Weights of a small mixture-of-experts language model, trained from scratch on English Wikipedia: 48 SwiGLU neurons an expert.
Below are experts of layer 4 (counted from 0) of a mixture-of-experts language model. Rows are named router (the router's row for the expert), gate (a neuron's input weights, with its number), up (a neuron's input weights, with its number) and show model dimensions 128-191. Each number is 500 + 25 x the weight over its row's rms, rounded and kept within 0 to 999. Numbers have three digits each.
After each expert's rows: a language model's description of what the expert responds to; "mostly gets" lists some tokens that are sent to it at least half of the time. This comes from a sample of Wikipedia text that the model never trained on.

# expert 50
router:496497487507468544496515472525487495491525492508510481454487495499472504522495460493451500494476476488472495521510493460512469477515549601465473500476475437508497536494497503516505500494489523
gate3:542540489492487450428545492507518518488507473538460475501516539508452493509524503552512485547534509495461520449466463489468511506516499449476493493484505480474442532450503491523494460514527530
up3:487506464521521509502505496499490494453521495500506450467484415489506505533477481493486486483467470473474467495524451493451470455479484494516506450559469517552499496505469489530496504501517522
Description: Middle syllables of longer Latinate words, like Mag-az-ine, head-ac-he, Mass-ac-re, Sc-ient-ific, and starts like sign, mod, spec, man.
mostly gets: " sign", " mod", " man", " spec", " sc", " art"

# expert 5
router:497471434509449470505523494500492483487471547491506500469474473511490504496483467551506522541480498478542491501494529526515499458491578506485488523495531485481459526478513510513540506495513496
gate0:473484545511508476526515473490500471477503519475514514496482493493525504516477486510466534547479542463504483488493498510542516475517436507511520525543483492482480499509511498462537513483499533
up0:523501502527460520499508507461450525469486482477511506474500499469542473517546524517486439458508507502500531501493487538498488470456502478512530487521483471471504481486511489518469465485474504
Description: Final pieces ending names and words, mostly e, ed, es, ra, a, as in Crud-e, Cub-e-Sat, Cabr-era, trop-es.
mostly gets: "e", " Je", " Me", " Ge", " built", "que"

# expert 25
router:510536484474526480484500536517482511552482507550497512511472522506487496501485517498486482452497523469471459458552503497496512471484520566512470509499483492483484483518495495504502470532525516
gate0:500534519519463509490503498484500473511478543527481476447519518512519528492509543494515447437511485492485517508537515521517521528455507468499480513485474510506465522516494533500536522548468564
up0:502496517490481505496466482451518525547489457482536491533484496540531481483484508491530502457501524492544540505497511508470520477505513502513505473480474505490500526441509522495551528493442479
Description: Capital letters opening names or acronyms, often followed by another capital, such as U-R-N, U-P, J-D, Mc, hyphenated Al-Arabi.
mostly gets: " Mc", " U", " J", " Y", " K", " E"

# expert 56
router:485518489576509532473492452511530478471476522505529492485469504558463519510492535541455489506463480532548511530514544511514505518481521519496456538491488471515468509474458510518511470464530514
gate0:554524500504487543569470479518428481479479508441489495493466480515478475505480480461481494488505537544497489491517514484499480542486479507490512487526501478541469515456504528476529463497547464
up0:515478549499490522431486478459506474500469488494472512459499519483473479519525514494532469506411535487519517520487489488545516526499513456491469524533486548520481515482464484521494531491529525
Description: Prepositions right after a noun or verb, mostly of, for, to, in, on, against and during, e.g. criticism for, Theorem of.
mostly gets: " for", " of", " on", " during", " against", " into"

# expert 14
router:469545477515479528510519502504544489497454586471523503501521503515471491479484505521470492480453488479468524503518475465523543477448501516507472497521474463501535495482467500511498531521531481
gate2:511472470506511536477536513484502442462517517502474501499531512536537534513504484504468483479525506509503534499478567519516494520472527492467482531481553513516480448490506521538502526481454557
up2:508481495483531494497517480515471502459488506467490482484513496523487485507542500448504515524475445504490538496509508484484480471509517519502498486450490512492534454527528494500491501479530463
Description: Letters, accented characters and byte pieces inside non-English names and words, such as German, Spanish, Croatian and Hungarian, e.g. Hochsch-u-le, Figu-er-as.
mostly gets: "á", "í", "ó", "ö", "ü", "é"

# expert 31
router:486546509515486504486520508511487486522499512488488501487497464500534468514495489503493484483486483561511485451506519497497544481441480515468476550546505467513498476504518496499491472557511557
gate2:449519529532503506511509499501504514513468510492499507509532472460466520472501467464498471481458497508428542452549496502481502520516523468452494536517480505497520531485518494503494554519520492
up2:477527575469518508557493497473523466541490480504476491547518503505507485463538479464484471509509505492512460492517512514495500452494473479505463475457504509477479522494504511464477481492458504
Description: Inflectional and derivational endings ending a word, such as -s, -ing, -ed, -ions, -ments, in term-s, remark-s, stret-ches.
mostly gets: " life", " use", "itions", "ments", " support", "ction"

# expert 55
router:500494495493486488488529519474497524497458513465547471485476492496528444454512453544506483491458487513478501540469503537512507510488512508472512521477510477526490496495493524496516492512491469
gate2:454532496520518465513506499517469523519528473495430444500518456480518488513511478529510491453519508560465458519539533548496530528490465496539489494494468527519478515512509510519506520504508492
up2:475537503469498522492520485507457471531500487485532523500547499499472543488475454464494493503472526539491518539482456508549482484474473499481488507467515464506479506517494484511503504542489450
Description: Verb stems and inner pieces just before -ed, -ing or -ation, such as found, describ, ass-oci-ated, acc-red-ited, Prom-ot-ed.
mostly gets: " found", " join", " describ", " represent", " consid", "epend"

# expert 16
router:473499479496506521460501459451532485487405504494471497542512512540492460498516393503499516497542536467513478508435443507478503477490528500487504484514520487535505513491478485525486478503485499
gate2:453528523567465486503495512457491513481517540495511496495518496523498492508501497508454510523498517530489492504478517537480489531530462490483502508495511509536477434535505502525479495537480483
up2:505481501542501473482490489499500515498541533507501481456521523489518469505504491505532471490487487495490545467487503442540522479548479521508490517544500527499484431493504492491482521467493531
Description: Word-internal pieces, mostly vowel plus m, and Latin prefixes like pre, sup, opp, post, as in Doc-um-ents, Ex-am, gen-om-ic.
mostly gets: " pre", " inv", " offic", "resent", " sup", "epend"

# expert 40
router:448472496512447530492520509528509550560475563505510511501465482501465482497500457476513505496511452493517500540485565474513513536444452494452506509500520485490490465528477520518543510464522495
gate2:527438485509477522448526545445526527533522523502485485460478466492506494539503512550523413498508515482493471482504497505536489511523491472483503458493508511501510510497448487504536488455498479
up2:509448496477504495526524524476525503495482517490534509515568489499505444457517520474534540547513455514515539537527486534454458520538500476505500480494485500498539488519496465500508530465471475
Description: Word continuations after b, m or v, such as b-ri-efly, B-ac-helor, m-achine, and starts like me, mon, dr, organ.
mostly gets: " m", "iv", " me", " ra", " mon", " dr"

# expert 9
router:473505505502495481465493488492471470474477524485477539478505502522490450505504495499497497478457479488456547498479506482531481462464525522475533530476554487518518517493498543502487507474524507
gate0:488512474495474485471455493505525526494497505502491505514509485533534475452497516535522537497489536511498530495503481528478498529564519530470483506494512548522524503502507533496483462506486530
up0:481514491476493498478482544481498492474516470489475492515503479486512519530471491515484493494482519514551515491511484473482521533545458488521507535553472528504514504445524483540521478486480501
Description: Commas, periods and clause-opening words such as which, where, that, but, because, if, and sentence-initial The.
mostly gets: " which", " where", " when", " that", " but", " while"

# expert 54
router:523487493560517444479539486503522508520494511511460492517477494536492536494518512503516508523515488520531510506465476452474520517432519512514504519536502451485482503484510510532520525528511539
gate0:546472522478482499499511468451481488492530507474532512511475489529469494494492483474506530488513458501467503545491462425497508501495530523505460556534477457565494505521535524472514527530474502
up0:457460473497485520520542499479497508507468488509529529471507554502512539480496499519486515520506507482543473501483501478514513475471513486505490510508505501452514496433479509519534546494504509
Description: Table row endings and pipes, prepositions in and of, and verb endings or verbs like writ-e, produc-ing, made, published.
mostly gets: " |\n", "|\n", "|---|\n", " published", " released", "|---|---"

# expert 21
router:498517504489431531481475478516534474527523522512523511487461475535440464469458479503488472479529491519493508464482492516514476491504486504553571535518549475510541513463476506466461504521500495
gate3:501504489490510477468491459521499531498473488513498504462500555524513505505472499501493478493505430502521534448511521502493484530516463515512515523485488491471525462481521528455476472476487528
up3:484535522504481526527507478541510508504478523539533492498525523482470477509511479474458522472507524484512519519499510485542489527557445504520496525474471508532528464488495507485497513471547496
Description: Pieces of foreign or proper names, often with k, z, j or S, such as Tur-k-ey, Ask-voll, San, Mich, Sw.
mostly gets: " Mich", "″", "ul", " Is", " Sw", "k"

# expert 7
router:524517482504519530471518472460499512431512542498476502508544483587475491514496491493494498497482508455506499502502493467497510515457472529504478531525534498478509481465497495482529519474510508
gate0:509488506482495538519485448501509498502487510475521490536498457503520490534509493479496465549519492464504500538569482546528462491483542531517527464506487487516446515532519477501512503481517505
up0:531500531520533517533491519488467557498509547540527471460510505495527516513533458489485500456499548496488505520469449457496495454562513494523493478458480489466468492511532494501507464530457526
Description: Short function words mid-sentence, such as a, an, to, at, is, was, by; also pieces continuing an an-, like an-them.
mostly gets: " an", " Ant", " at", " being", " are", " may"

# expert 42
router:485493489516464519508505463498502474453512524482493503483502499485476508520474487499497487479502488543461546477497489496500541530477484523483534532512532513517496537517479532486524500497523562
gate0:472507513507503530508472490502477510547468505505517508470489479511462534480499458515511526506499495542526481487503496522535473501502498517507555508466502505523481510492495508506477508530514479
up0:523494515514524506516476511463504516535540500501489498550486490528490464499487501541496497491526540504441471531522496479463490481502492490521507514526497505491499475504526530529558504485472503
Description: Auxiliaries and clause words (was, is, has, been, which, that), sentence periods, and adverb endings like Occasional-ly, Us-ually.
mostly gets: " has", " been", " have", " would", " which", " was"

# expert 23
router:485499483524498513501508511504528529483533481518452443511471504497515447508508498546503493512495516497485493497498519476477465478515476543469540492509474501481495519472528491495493483499496510
gate0:504496532494489490506530489468495464470485456532524525508516491460460479487516454507507473497484491498474514507493473496490504501493460469461518522508511477507518519476476518543543500530500484
up0:511500501477483474517452478493505503499463529504487476485490514504551527508503468420515504496482500515489529530486504495508495509503476525534488494494511493459472526531494550478476494474525543
Description: Opening parentheses, paragraph breaks, heading markers and the first piece after them, as in == Early life, (CET), (1960).
mostly gets: " (", ".\n\n", "==", "\n\n", " =\n\n", " |\n\n"

# expert 33
router:502514483515489560483497516502511483512485553519470466537479494492519480511504499513483457461476541490539471491477486488469517449487509480485487491475461478509486528493522504520507497489506476
gate0:487528495534459524509495520488555488480505480483448544531483476511509515544489450504490519466497507549517478508535505484507498489506538531515505520491470507488524509526515489483502476491479467
up0:473494481554512498503503497493460482454499487526499516503529483547529470481545505485488512458498491500500520508464523484491500438488477505525492501528446510492539474526509515518490472517438500
Description: Opening pieces of longer words, often Latinate, such as dist, int, ext, sup, im, inv-asion, d-aughter, F-ame.
mostly gets: " dist", " int", " Dist", " ext", " sup", "Ch"

# expert 15
router:464499511485472535489497512542479508496509538529446493498498512519517521501488520529493508505478495499535501512479536485460535477460519516497500511485511476480508535499499505497485450514513544
gate0:519500482507481498514478469467516495490504528503526485492462496540489478460465510522516505525518502489505509524510506522461460499484524473505529440497522530503547535457455460507507516523519517
up0:499505523455460539513521520506504473540485510507503497464493505463508519508474561521469489479511526514518504520504489503478492484476506516515487475471503524514519491523522509498478513505510503
Description: Words that open a noun phrase, such as the, The, his, its, their, this, and possessive 's, plus following modifiers like first, former, true.
mostly gets: "The", " his", " their", " its", " the", " The"

# expert 49
router:474467514502494529470514468529506465468475484522476495508478488495516496515523449508461477495508495501498472488508465532485540518496490499520454492490525480554526524543491491473511459503524496
gate0:532520496506501536532546502561492460410464493489525527521507508503519489518520491512488473503524514496508473527509544528443500505513472494493505570517509525509536493517497491503499458564480520
up0:518550510516549525526526468520490506469560540468516514510474486516490469522502500520516502528501517525456530491472540503516512510504518511490536523537485498454514464508501493520460506476497485
Description: Pieces with l, p, cl, sp, pl, as in neocl-ass-ical, tele-p-aths, Angiosper-ms, l-ike, class-ical.
mostly gets: " Cl", "l", " Pl", " class", "mp", "ass"

# expert 19
router:503496513526480466488528486512483489496499540496536492520496494505467499507503488486513496508445496523481554478456552501483496522453566544466471527519525480528538494472482513490449457476500526
gate0:487530510489483474523439525527465494518511525476515524465512460517532526507483478497510525512482478491493530528513457502470467487494513504545485509475524490554524506497468539506468542523494532
up0:521546492522535516480523476519510486485496463514532517502503539498472491484521480527521521521477481475512532514527479488499499545511512481538501513527537481507441464508562529475548513506486493
Description: Very common function tokens: the, and, of, his, their, possessive 's, and sentence-ending periods before a new sentence.
mostly gets: " and", " the", "The", " their", ").", " &"

# expert 52
router:504528495497511527473511472493507465461489499541479518481490511526505484462503512554498479514484505502466462475489476509524530493499526474504470586507512470554491485481525525472501486478523507
gate3:513464475496512490482517507512519526490484559504506479458484527516482531527510506481499459545503527547477501474499501442452510471508513435482489487464547517489502522503499540497530509524468438
up3:496495543493508509485516491481451516502472494532509532513490516497498500502484517471506492482465518495499471529512494461491511476489544480487492489513520498472493491476480448470498511487487485
Description: Year starts like 18, 186, 187 and month names in historical dates, plus the word of in titles like Order of Saint Anne.
mostly gets: "187", "186", "185", "188", " March", "189"

# expert 4
router:476511522473444478470535507502488499545490517495548503480508508486465469481492504530488502491492473501473549463500516497528506504477456506461517522497535512523539546496511533505516477499542502
gate3:477524507479483542481505456534534491513504498504505502507526520450498497485494515490503519506473501523497494506458483490488523522493505493476490484509527505506549506535456496487450511491475486
up3:507517511515502478508500522522506483505512497495473490527515503526480484493520495560523518495530492534491517498508491522490530494487485548513465481501486515444525432465475495531504529509472491
Description: Digit tokens in tables, coordinates and measurements, such as 52, 60, 000, plus inner name pieces like Troub-ad-our, Vf-L.
mostly gets: "000", "60", "70", " million", "67", "80"

# expert 29
router:504497488519488518557479459508543473468470518480519470491486503522493478456534487488491521519437524499479551564505522511516526520461513504497483521519487497484512513465514492501522518506542488
gate2:503465564504484522507496483494508504533523522460496490565507512497466473510538493506480523501523510515491536506493499499454514497485478477526531548465490489502492454429493511526508473474511469
up2:516533552494487485507481513482501493537483521428478505524486529534551521473505490521566508482525505469531486447469499470515446526493495531487455537537503481492522476518505527524531488509491485
Description: Inner syllables and accented bytes in non-English names and taxa, such as Spiz-a, Pun-ta, Gonz-á-lez, Marc-os, Żuk.
mostly gets: "á", "ó", "í"

# expert 46
router:481515492547487501500494486496518438491473480531487518489486477516519492498467536508481520493521554500535496461488509452512475481470493551496475511478491460518533488543482538514488437479573554
gate0:474493521495484511477492488486491508505492533493480506452487558522526511511500499446474471516508516525492506545484485473481540466518492519519509525511524456489469488489460503482507486516541562
up0:447528471522509500494538479448458546478474495516483493527530471494517542481523488486486502515480515474506515487508536460474481527483509467478469475500528504521489497491471513488494512505515491
Description: Initial w, h, sh, wh, kn pieces and their continuations, such as ackn-ow-ledge, unkn-own, h-alf, When.
mostly gets: " w", " h", " sh", " wh", "w", " million"